From a checkpoint of a small mixture-of-experts model trained on Wikipedia.
Training: a variant of Muon for the experts, 490M tokens, 7480 steps.
Below are experts of layer 4 (counted from 0) of a mixture-of-experts language model. Rows are named router (the router's row for the expert), down (a neuron's output weights, with its number) and show model dimensions 64-95. Each number is 128 + 24 x the weight over its row's rms, rounded and kept within 0 to 255. Numbers have three digits each.
Before each expert's rows: "raises" lists some tokens whose logits its average output raises strongly, later layers aside. This comes from a sample of Wikipedia text that the model never trained on.

# expert 15
raises: "|---|", "St", "An"
router:103126138112098117152143149143111135122154128140147083127143098143110146142118140086129133090108
down0:139135130136113129141116126103166111120140138152162089109124090110114150168094121111116099110170
down1:118132146116179137110138130144093100127089100149135129150108084141132086131081146094126130178146
down2:102092195134100156133116110111154119124085073124137097168130096106132117129141182132141133102118
down3:149107114114134151137121179108113144082154143121135148127125108181134103094146142132139162111132
down4:113088147150128110139137145134106149151157156099154104140129159128148167146112087127110140098142
down5:135156133115110091134154125112132147087141140132122170173116094122173124117089121135137088102091
down6:103125133116144124161118166166149101151117105135176133119165139132158102118121113105121138137102
down7:152119116126142132162131158118120154099134142155099106111153124119130144113119102157129108115071
down8:156150098108129110158120092097125139127090080126147114110169166113116139133173108147131150113097
down9:142095130136131117106122135095102133142161146161128172123077146152088147141135145108106139163092
down10:099143126161122156141094131116161151123134136158138121116140073131109157138104134146140155159084
down11:151173119157170155098150140112127128134139077070111157156157119118135122144144087108114137141138
down12:155116145121167108164142129153168127138110121119123102148095127123135085079138122087112085169214
down13:101154139116158140121122133139101106109185170114135140124168142156120137125109082162176135143160
down14:151103119118166104078098139102101107157158143158126152129128130154100103104122143088098116130126
down15:156129151147115116134145088117156161171142144124136106143123137067157132119138082079115135141171
down16:137122110123135133115122137112106178092099137110123137089153150099129113142127119133147091117120
down17:166141130117119122148130126064175160097098119119083142181123129152116147078114150121110117151171
down18:108135100124105140136139122111141125149131101145152141146145111081132117104113119149107123115136
down19:128133147140142125120117116088160135092140092135166086120127090099173133093143086127109117187123
down20:104145115173122118115129115144116107096123150134117147147122134128114104133133140156122126133148
down21:109152098139153122116154130133093122120110154113098182158109150141071115143129163141111148134144
down22:131195111129123127157118119131146147112112131154129167142108086129175077119144139159119130134141
down23:086112108124109145177145138169150177130094126152127119138111124168170158109152113136165143118149
down24:110149154106154138149117127110132077127119132133130139148134146107097121134179124132104115133088
down25:144132170135138094099146128158117129111139146124086148105121144113151108079125134118111106129109
down26:141119131109154122136120126160140148121175124154166173153111158131133074115147110152143158172112
down27:176169145110186087091132149128114156184113108144124106091128127105141137126128145124141155097162
down28:127156161136088127131114122128157096115148101144091140163120086139154093104125174140123155164139
down29:109137106118166073125139130119125087125131153113142146167158158104132134121162113085131122126139
down30:107105110134136121108110168128084094106122128118140082151156110140153116112088113096134127145153
down31:146159140146112144161105144151112148112112148090080081137114130117141102111120143123130162152116
down32:168161177117125123140172117105120144151182121114148167107132098099138152111127120127140142160122
down33:134126155108114130144137123143179134118115139113136093122085148117094093105090122148146154100061
down34:167127158154141153140120107141124096143095139170164134144160164099121122131135059134091128160132
down35:133135113161095139102184119129099155114099138164093129105132146173141128138130127111132149136129
down36:104123097111137151112087139123144069139145111158121142116113109123125117131177107108141113164106
down37:112128168102129121117141131081131160151126137120145165096154144114130156150145156119122102078121
down38:144141141074125141147122153102156095115130117115113113150111123108121112115145125147136150121076
down39:125131085106122161121155176104092141100127150154114142134095129164155080145093142115128102159128
down40:160118146098135131107145130170181108113101136119149168124159118137160138089175156139120126156122
down41:146112132135124148161120147116111153143057123131124122166117129127117128112130080129138133158093
down42:108151084133132125151150179113142152127139113129149156159121143112113126099102128144122133133147
down43:144120146163105121099153153131146161127067103111126154134133117145130135128093133082130126103120
down44:151109100192128165159088127142155140095095180128120114131119099163133122133128143122102143126149
down45:147149126155120089135133103154124106087112127147117104172138132146102162138101140105090113135110
down46:112076127090126105143133115151116148187111118111122064142135149135151135115158122111169147096140
down47:117128125144142119154099158110170109156136145162100136136154122167126167145153135172156102144091
down48:138118118103135152138128129111126135161112123098174099109144124153114131120104130132126124138094
down49:128146138122181135152134181080087130132116116127085103121146094123124129064134122155092149131126
down50:111174121057154139144108120090117123155118174106147105133166180124135146124110140174114098118087
down51:120150145144104090126158120145124118102141143118109157178128122127139120111117142139105112104120
down52:108114171131133109112162107125138142123073115158146133140097127103145106113137126168139144142122
down53:123121156096138158145162123102084112116160164140070127145165127148094132138133113164167145160115
down54:106126100132184119119154133132100155124103139125130101114129151128110126110118108115124151157110
down55:162133097134083145130092114145136134101155138128072120128106107135147098115107135190146143088081
down56:088102145070139096095127112051166149106103119148141130132120110090141120132113127098120139149112
down57:153111131135125167122132059137114120114121147132160135109118122106089144142130179149157135120145
down58:111117121112086156107127148155141117133112147121158128105154089120088182120102146110133091074098
down59:121117148096127109165149175122120131145133137134087112119088133153134105143090169144108115167167
down60:154093126166106138161093156114114111139143144125103093166160139107072108129095148045129143177141
down61:114117136103140156137102131123162108158104138157097114129149116078122095171158160158131085129092
down62:109154108116159134153156171121096159155098141104118115126088133099149121143127117151110134113129
down63:136078103148141096153164129171142138099123123146121146091130168129161103137080146115138136128105

# expert 7
raises: "\n\n", "\n", " However"
router:156135131132104138151149142105142117095166124179140111124177134132115121102134102150138093100110
down0:110119150120126154163159127071082124133151126103106176149134095076110121126132117079138118127093
down1:148137145108104097125105113128174087134068139127111115132120193095102102128133164171118081139154
down2:146161141149102116157116129123129075147095171117117082100154169119110116135132153175142107147102
down3:133128122119100116129126126119164128095140072109132156145148144121101131101140169167171121106092
down4:128155099099100144131165147144146118134064103116116108143139125113125137108116144148155174146164
down5:146112158097148130110167132133144101104123106125124087109119139156106104154170123111137112153113
down6:137132091090137132086119130183101103158138104157138129099110110141115155096158092172092139157133
down7:127132158099153128106177104156107150111168104156125183139127157114154117140120130143102106133093
down8:129121113142130114160105170112113142153088095145144141159144099151094126125141141111105151148172
down9:139119098134147184109124101120119135123123116112123156143119110154148150126118090079108099141082
down10:136165132100105161127111130153138131133120166111110142181116165165120140121135168147088117137154
down11:149179162100146150146124139140128118116170149080151090161149138188141186137118134128107155125139
down12:130140160119111143121105106127161134135143136185125152115131132137132112152144169113135149089154
down13:149124101151110121149132144144124081168090118166162129104121137150107145136111172145162150109172
down14:107123137147137101103143112136154135134118162121122138145142105135138119137192114161131160110111
down15:119164154165130127118116125112135116150151071147148139100124114090162118125142113105152134138122
down16:177116141153142119102127142112089090114106117098109116126101147107112108084164153090143124151083
down17:131173130107097136169119145138097132150129092109091108162130172148120088144115110163144119109126
down18:116143135152127108122160091110120103116140167128113125088095064111171115139120146143127144135183
down19:156127076102153110135065144146097113118158144122118114160113069126148126136140097144174089140140
down20:127148112100130190123105135103144153104133115099124142126108164072097186087181101125102112128095
down21:114148117121145141129105089165109158106173133127133146085125118120181090140103127106146119144145
down22:149120093130143060124143131132093159137096152132116144141121138134138141164069088098135117153123
down23:100131152138093124116158158105086162112102121098146129096167171093161128125075126109125115126121
down24:132071137143086110126165133179120114143130157133130172080127118136130150118112129105114127103116
down25:126097149145118085122134139121099125116092157135103109147169141131143109136133152154148118166143
down26:122172134141138121175126131160136114132162143119146124138175125134158164128149100121155085079115
down27:122090167131081149187150152134130184151143128133130133112144137148110126092139165178093136154163
down28:140108107142101165148145172148104148135115109169144114170128092112100118133127157116096110115134
down29:134160134188151142146087138113171114150158144062120143142137101140171137176132185140144136124145
down30:101117150097145089117095119152139094119130170120142120129149112136131159133129100133152104090141
down31:153148141080142124074148134121137102110131112193138117127063090133130088164131135125117137171135
down32:127158125088126131170090126122133092094098179117146073142127148102140143113174133141125134192132
down33:153162147147126143152097123131146113142150152132127161146096115189149105152143155163109097115120
down34:099121128145150150144137159138152131130108116158104129159133121145108127099121133111118103127128
down35:127143126143149126156113121135138145127094138139114110108106143171129162158111135169082124110158
down36:108146093141114155165164146135121148139144128121114127116103128129105153108102114091136120105115
down37:112188123107161128113167111167113132095137162114160148087163133148124137156176121162140125125118
down38:117135121086163110145120097158121118118132131109178110121117098130099100168070124221131121124159
down39:158130140089142108088138122152120136151134134082142165105121113113134104167116094117117139179147
down40:144123135145134129117113151104131117144146120146157174134098104109122110166162159154108132142116
down41:103142099105129132110170118164114132139124102148142081128123124100142116113133106145190127118094
down42:128172113127155110096128136138126123104104129121131128157128111131131111132196099163158100166086
down43:132100130144162138117109115134156141133103163172147132106115132116148127162103132104112139129190
down44:140134116147126124136179138095154143133075132110159144149164156130134168085104131136110104088161
down45:131143082096130130143141115123126169131111171094077085146114131139131140147125119158090121133098
down46:145123130085133094093112133134098127164114120151152116132186114138140158095134183118084077157126
down47:122167108135115075109171091121114166096123135112160157109116135167169144151140115135138133151149
down48:136074117140123148140127117169104127126131089141101099138129117075140132130099148131126167090119
down49:098159146137110098162115143115128146084112145081133115143153146109134087112085153138129144113177
down50:137110116129149114042150112097120136146123176146114133127178130103147100102107152114125140113124
down51:152169172108111121098104124110133085145119108099148178074111119113184137143138137121157130094128
down52:110141165112119144097154147153153180118103111143100131136094136104167155133122068114113171101134
down53:126150141126144099073141107130094128121111141111139134163097118108158128111146137123154125114134
down54:149154142148143157104097138142116107119149107117143171134130113112147100159188108121147118085157
down55:094176133104084143132111111133121148109129132129129100121137117143155097145115114158160156093100
down56:122089100123108115116147168098172124097069155149166106129112184135114104113134107107144118181130
down57:144160152109141146148073097114134100139156198112159117129147124147137102134159121108138095095168
down58:091118122142181104080120129112121113149112088154094154187081113133126101130138093120173136138120
down59:088116089121114135157156137188127152151149096161098118124113136133104105116130107113107128111115
down60:145133139141128166109172132121087131126172104194075149100113124129128138151117111141122117152140
down61:154137144111099122142118105117123148088165128144113165117148087157148150135106095158157142114098
down62:123137172105101100096159122103130144176144100162125166148133146088131105143116131140143142168140
down63:151135108136115127123140194128105108084102137151113139151145126100101100150117095153100102142092

# expert 12
raises: "um", "o", "in", "ap"
router:131163123112099155126123159136100124104130099124098100133141128140153113147134144110125135142166
down0:123139131145115129078105145139145141137086088115135072118132102121111167105212122105109134105107
down1:112080120084138121156184168106092132092121095191127133111135146126117175115104112167110137152165
down2:118108119110093135162142141097093105142116169136142086154176142143110122107109167124037118066139
down3:122146094139109080162142114148128138099091109150141164138145139095168153091113115117115117110128
down4:132144127130162144133129146125135130137160111133102160098086144104128122096170148146109136156097
down5:101126120139147121187126121121129123140110122159124194150137104140161149127156149164132101117129
down6:121094096104109125144129155132170114090096122121119102140125074087112162109123113131115097142127
down7:101139129072137144107146148101116108127116154109137137109125120096108131147120124137091140140106
down8:109141170136168112077124084096133126136173140140111164125120144140158108146075159132100145123158
down9:120131124109093078127133089108086100120092172119110144111132119080155108139141146169118071113154
down10:171108122172153116120141153142156154120128095124118097124120154129169109089112136120118133108168
down11:140141121133150170130124116151184140132161139138126137160163123162111101140141201140122119147157
down12:107105123141122108131120156154162128135122111130117127153132140116090122134095117108111152159135
down13:100168093113143165140074123095118117111126127060151147102093113113109091074121163166173096141132
down14:100112084128136145127143149121094120115133121134122104147078112120125091122115129127123136138180
down15:091126125146111093118105098149125140132073140159161134142184101078121122097144152121091134133126
down16:095191128155113123134111105190170112116150151129156109100110101146114121124158147151117100105101
down17:108151094118153122111095095125111139102113135153149151156171111159169146129136146133144121124095
down18:094087114094132134154134149164132161115094116154085125151173102123163105145131152099139171126123
down19:112134125130125134171148109155109182109145118141161127172150127127143117079138177113114089103109
down20:172094126103082136154131135104157121130105156146116138140126132103118146162107117125151120112081
down21:081147114125128112204146123180128119154152124119136111129186088126106125094165159183134153108161
down22:148156154124129127116100094104109119118105122170109174122107134101098077132104137143121103075154
down23:138166187119155153152093095137115130156165166099092116124114152155134115120144125135200081098115
down24:150120105142120153167135140108084144140174108110122136101111129126120131118140152099141104113121
down25:116121139144121136161123146168141117101206178125139149161135107123101138081129129167106087128119
down26:156134151136151140103124169113146126187128116102154118109124132162155090123114111133151147135178
down27:149140131149136115116125080112166118110130120154138117133156133125079122106102135115161131094076
down28:128130115135167113117092120122122153186143119148143159124135126143115148143103142143110132095174
down29:094157134073157139080075099146132117131113135134142157154118115128121126163088156122122130173124
down30:113106088102125124166126147105108122117119087149099137144121130124115113081124077108081155115158
down31:140091084144135129063146101133074153112118117151117133122133111137132125125104111107116115130139
down32:107120124151159187117135101120107118145182133144108151091110150118119134186159121148146134114163
down33:106152150139169159145121122127132138166156115127126123104116107136124097140134151136149134163123
down34:118112113090151112133131137122123153114149124116121168104122081126125097196117154138165149116094
down35:149109133117155143111155137120139134153129105125106132139138101103164122158119178137155097143133
down36:135122096145127108136173161142125124169137142179145088112128101106105097092145094116113125101129
down37:122169135140087119090135143101121151127155125139152187142143080121124125156123129135112171117175
down38:107105116128099162118130141112085130116120103153166163121112170110161113102076158158143137133089
down39:162116155103145070107109131109143108133100122145128106154075127124146097154131105152150111133130
down40:159130163140144138102067094123108099134129159113115065111137153107086123102144133125109147119085
down41:095206137146147123169109127098089091175127162143165115116110144125159137144156119135119093130152
down42:118150085158093113115146158160126144129108092131157109080142142130107170143121115121102153111095
down43:108133148125122100109117089087108139127138142144131108101078139132087120140114114099140101131119
down44:110099155123164146161092155119130111167156135105094153116137093141138159083096098143102134148119
down45:144150118139109108129120127143078115124124157106150123116151159119122136111096148107121112121086
down46:130102111120129151150123179153125128073111105102139117149078142156143097122099158131127123159156
down47:136112105159161146180139134135150173130152107129102112158128151142147111139138107103106142133168
down48:135170192091169127121105100124140128120127140102157159132135117160154160121105091148155122099083
down49:109155144186137136103085098119144149147154163127101124161132065124158102119139135140146123109128
down50:135125160161139130114133105105140120144110160156097141142137128125093139087125129119069165130113
down51:093149092098075145127083127116131112114138199130139153145147067159075098149133168107149149133126
down52:135134149104143112084180129126084121090147066194095161125150120149123094111105125120137101104106
down53:128115102113134149154099132132102135095123122117155131157091068139093117091130121125097130123166
down54:102126145092132129088151171101099110116168118142140179126103166113132147134105119102124122140115
down55:115112124137175145146135170127071131159116133113110162147111141138148148159149105100109098110105
down56:077085124154119139114166195116083148136087095123080133123168142133095097068123131131109138116127
down57:081145124114120161109124141080114097103106162140120137134135069106116134180145109120094129086118
down58:133109179155097082140144124160135128182147133099122168121106107168112154158177167138176153078143
down59:166178112139123129161147132125115127093152151129127136131130129078121134147189122164127136095120
down60:129143118148094122144151147123115125112117116110124092142161125153152138194106140152118100134113
down61:155138143148135123119100135130107123108130096120117121119121139105112151091123152102112092139128
down62:095073144108126106137150158163140164093116152113101098153145149139135130130145148095140109106144
down63:152147068133182132167145137107119113085177127125105131162122110143165126092173092115133174132155

# expert 3
raises: "igh", "ut", "ire", "aken", "ired", "one"
router:097094127165113113110127143110123159148102136123191159150112123122114160134109138116128157132102
down0:158083125099092110087132113143120108110147133132130085087132165168131088128132116098117114109105
down1:157130186112139128107104089090117116176122112106113117120138145142125149148113164121173139114156
down2:156134140159153131107082134154109150119112150110125118083140104079094164144112103112108079092121
down3:098113157130094090073151103152119167156134173155120101118122101114147101135104139145157142121133
down4:125119139090138145156113143153113113113152097111133118133119156148126169113131151124129075099098
down5:137102116119135148118096104134170156128110150092145126135118080147122096111157113134167157142111
down6:125124138171157119079125106138105116149098140147176107129159127142140145150151131098129179121122
down7:108160130127138155143148089152133090103159119133129131090124109085080100155147121173156115136129
down8:158147183116116105150145078095128154087113132115130120133111124101088144171145124181132092156069
down9:151143130124147131103135141131130125122139120194135135135127131145125082173105145159128144149144
down10:100102124085129127175086116114128138102124125113112160106103124151086125159145121090083125146149
down11:159107114089133120134149104182145164117119120176130195107114107144119134153117128145110121135131
down12:141121088133105058141135138124092115146185136130118153130145128137195099118177130139132150119123
down13:136154193138144136137127134099154155154164125141100130142141085128158121131168102108138171085121
down14:166117122129084093123087129115124146140079156156122139139138143131153142154129168137123155084087
down15:176124134083137145146120115116105119113141139137171083128129104105073144141130138155121160137123
down16:119156155154127102120092091095141099131155123117101112189137111128109159085097130125152152137125
down17:113104125078087124115145087112166123123136132095141109123084125094154119128119142111147085151112
down18:120122110148163150106157097095095147159154103135105143129120164145120108157124111112117143132144
down19:147106109146163132089102147129136128127140137135107152148168079139115105142105096115142108113106
down20:152158063131118097122077140095094132118144121128100130124120130127132103137135099142136124092155
down21:106147132138135142144127101172162184124140115177143120178117156158149096120120067105116141179163
down22:146135128139121117129138099174115153112117180111146123139131132125136109094117092108129168135145
down23:108133141102127085124141101158143129155143101130152142156145138147094162095113143131091121141189
down24:133138128062115104157123094129134144130143142131109096117142128102130114111144145103106165124095
down25:115116123134175135132134153082103142131105124112110149105144104069143153110116110081109110134134
down26:150154123123133161166129129075116127132146172099159135150143089156130124122142184146121146133149
down27:145130092116119139139137137106139094175113176100150133144115088162142149175098107131126156150125
down28:179121157117121144060065138124164090084096105110133139113111144141120167142130097120125159124142
down29:141130126151153115141110145130102156157106169133168149120149097137082147188154119127102160153162
down30:122074146140130166138133103090126110126133199145108113147107144134140117122095143126100148151142
down31:117129125134139088143114127109134126116108126109123120095130122134146100172087132115092068122132
down32:151149109127122160132169139137151102143133168141107111117112152120143151104121105144144080186126
down33:152129176091113131147155152128101131173125124129096115124131107122133153124154072157100129144119
down34:177119143139137117156110134121133112132126109131154114075100119073130088120143125190136124123118
down35:152096091088141110113161133151115135146082145161103120112101169109118127122072134142129134144099
down36:150114146196128067152134141140139173122111124151112101112124140085135114135163033116145130132122
down37:045146122166118145130163138175130126119080111123190139103145115119132139135121095105157116099172
down38:112135151130095097126150140134104122137130089135129107157138140138184184196131125159148092137053
down39:140141128151105127150128110127155131128166157133132131061133135159152112101132156097106098110108
down40:088140110130129098096141103153113144120148109138150128156128143110135098082095154136119168133121
down41:110130098117132100089113137132129123139093142127180152096137092087101094141130148154111100132125
down42:097128112126104114118082176110119146146141126153139098152127153154091141120154147133104092114119
down43:150122086120126131127145166137129147126104104115169115144088139096127138136135123149065117147100
down44:140143139135102148093103152125137146175081116111129117140104094130137187087130106127126087164131
down45:129148158155106130148125101146145102148102164102128148162096154140099164109147109127097101122111
down46:115169119166124120145109111132157104142119146092094061143107123133164133120085134137129163127135
down47:114136140158117150136127172124055140138153092123106104164097121151094112119137127118164114130166
down48:139141138142098110122139110114102118138126101130162148130136125109129152146119135091095182115138
down49:108167169129134169129117125161137154137133090120159116090136151122115130156133146116160144174136
down50:136128124097108145100163129117149140097154163152142124096124117112105172183100099135163082118172
down51:157114103087134114113100153118088133167117142125127144159140166162111115062100133137168159089116
down52:160132123127156093092155114159143131149156125136137120119135110103200139132102149116098086120099
down53:121134108091178167159175149127105172141117080113133158115128116139151149101130139098144130171094
down54:107137136094148103139112114157121155142100135126142183163091145109123134173114129176150128118130
down55:122152120098178123092124157148144123143141154133114159151080085122136128090126113170130106088142
down56:081119142135173125157154111123126155115106118106128134130171156089132126150120124133152089117110
down57:166134164123126089146166137137122142114077149093117146138177159151088167145110065134153147123115
down58:103106138159115124173151116132101134118124106163140132110169159113200161145121104095135107097118
down59:159089138103142061118107085142165120115103096085091140133065116126156114146091134098159072126102
down60:109134149123103108164125101145143143125111118139120148137102120091164091111098133143133173116147
down61:105110107092114135112126120117140128095102109149123166108144118121129121134103126124148127093149
down62:158144153106122130166095129144139120110097139094110112141112116081119115116125127109095095112129
down63:132162144096127102140078138139152126159140162127113096161124132113135156082186122155091112115137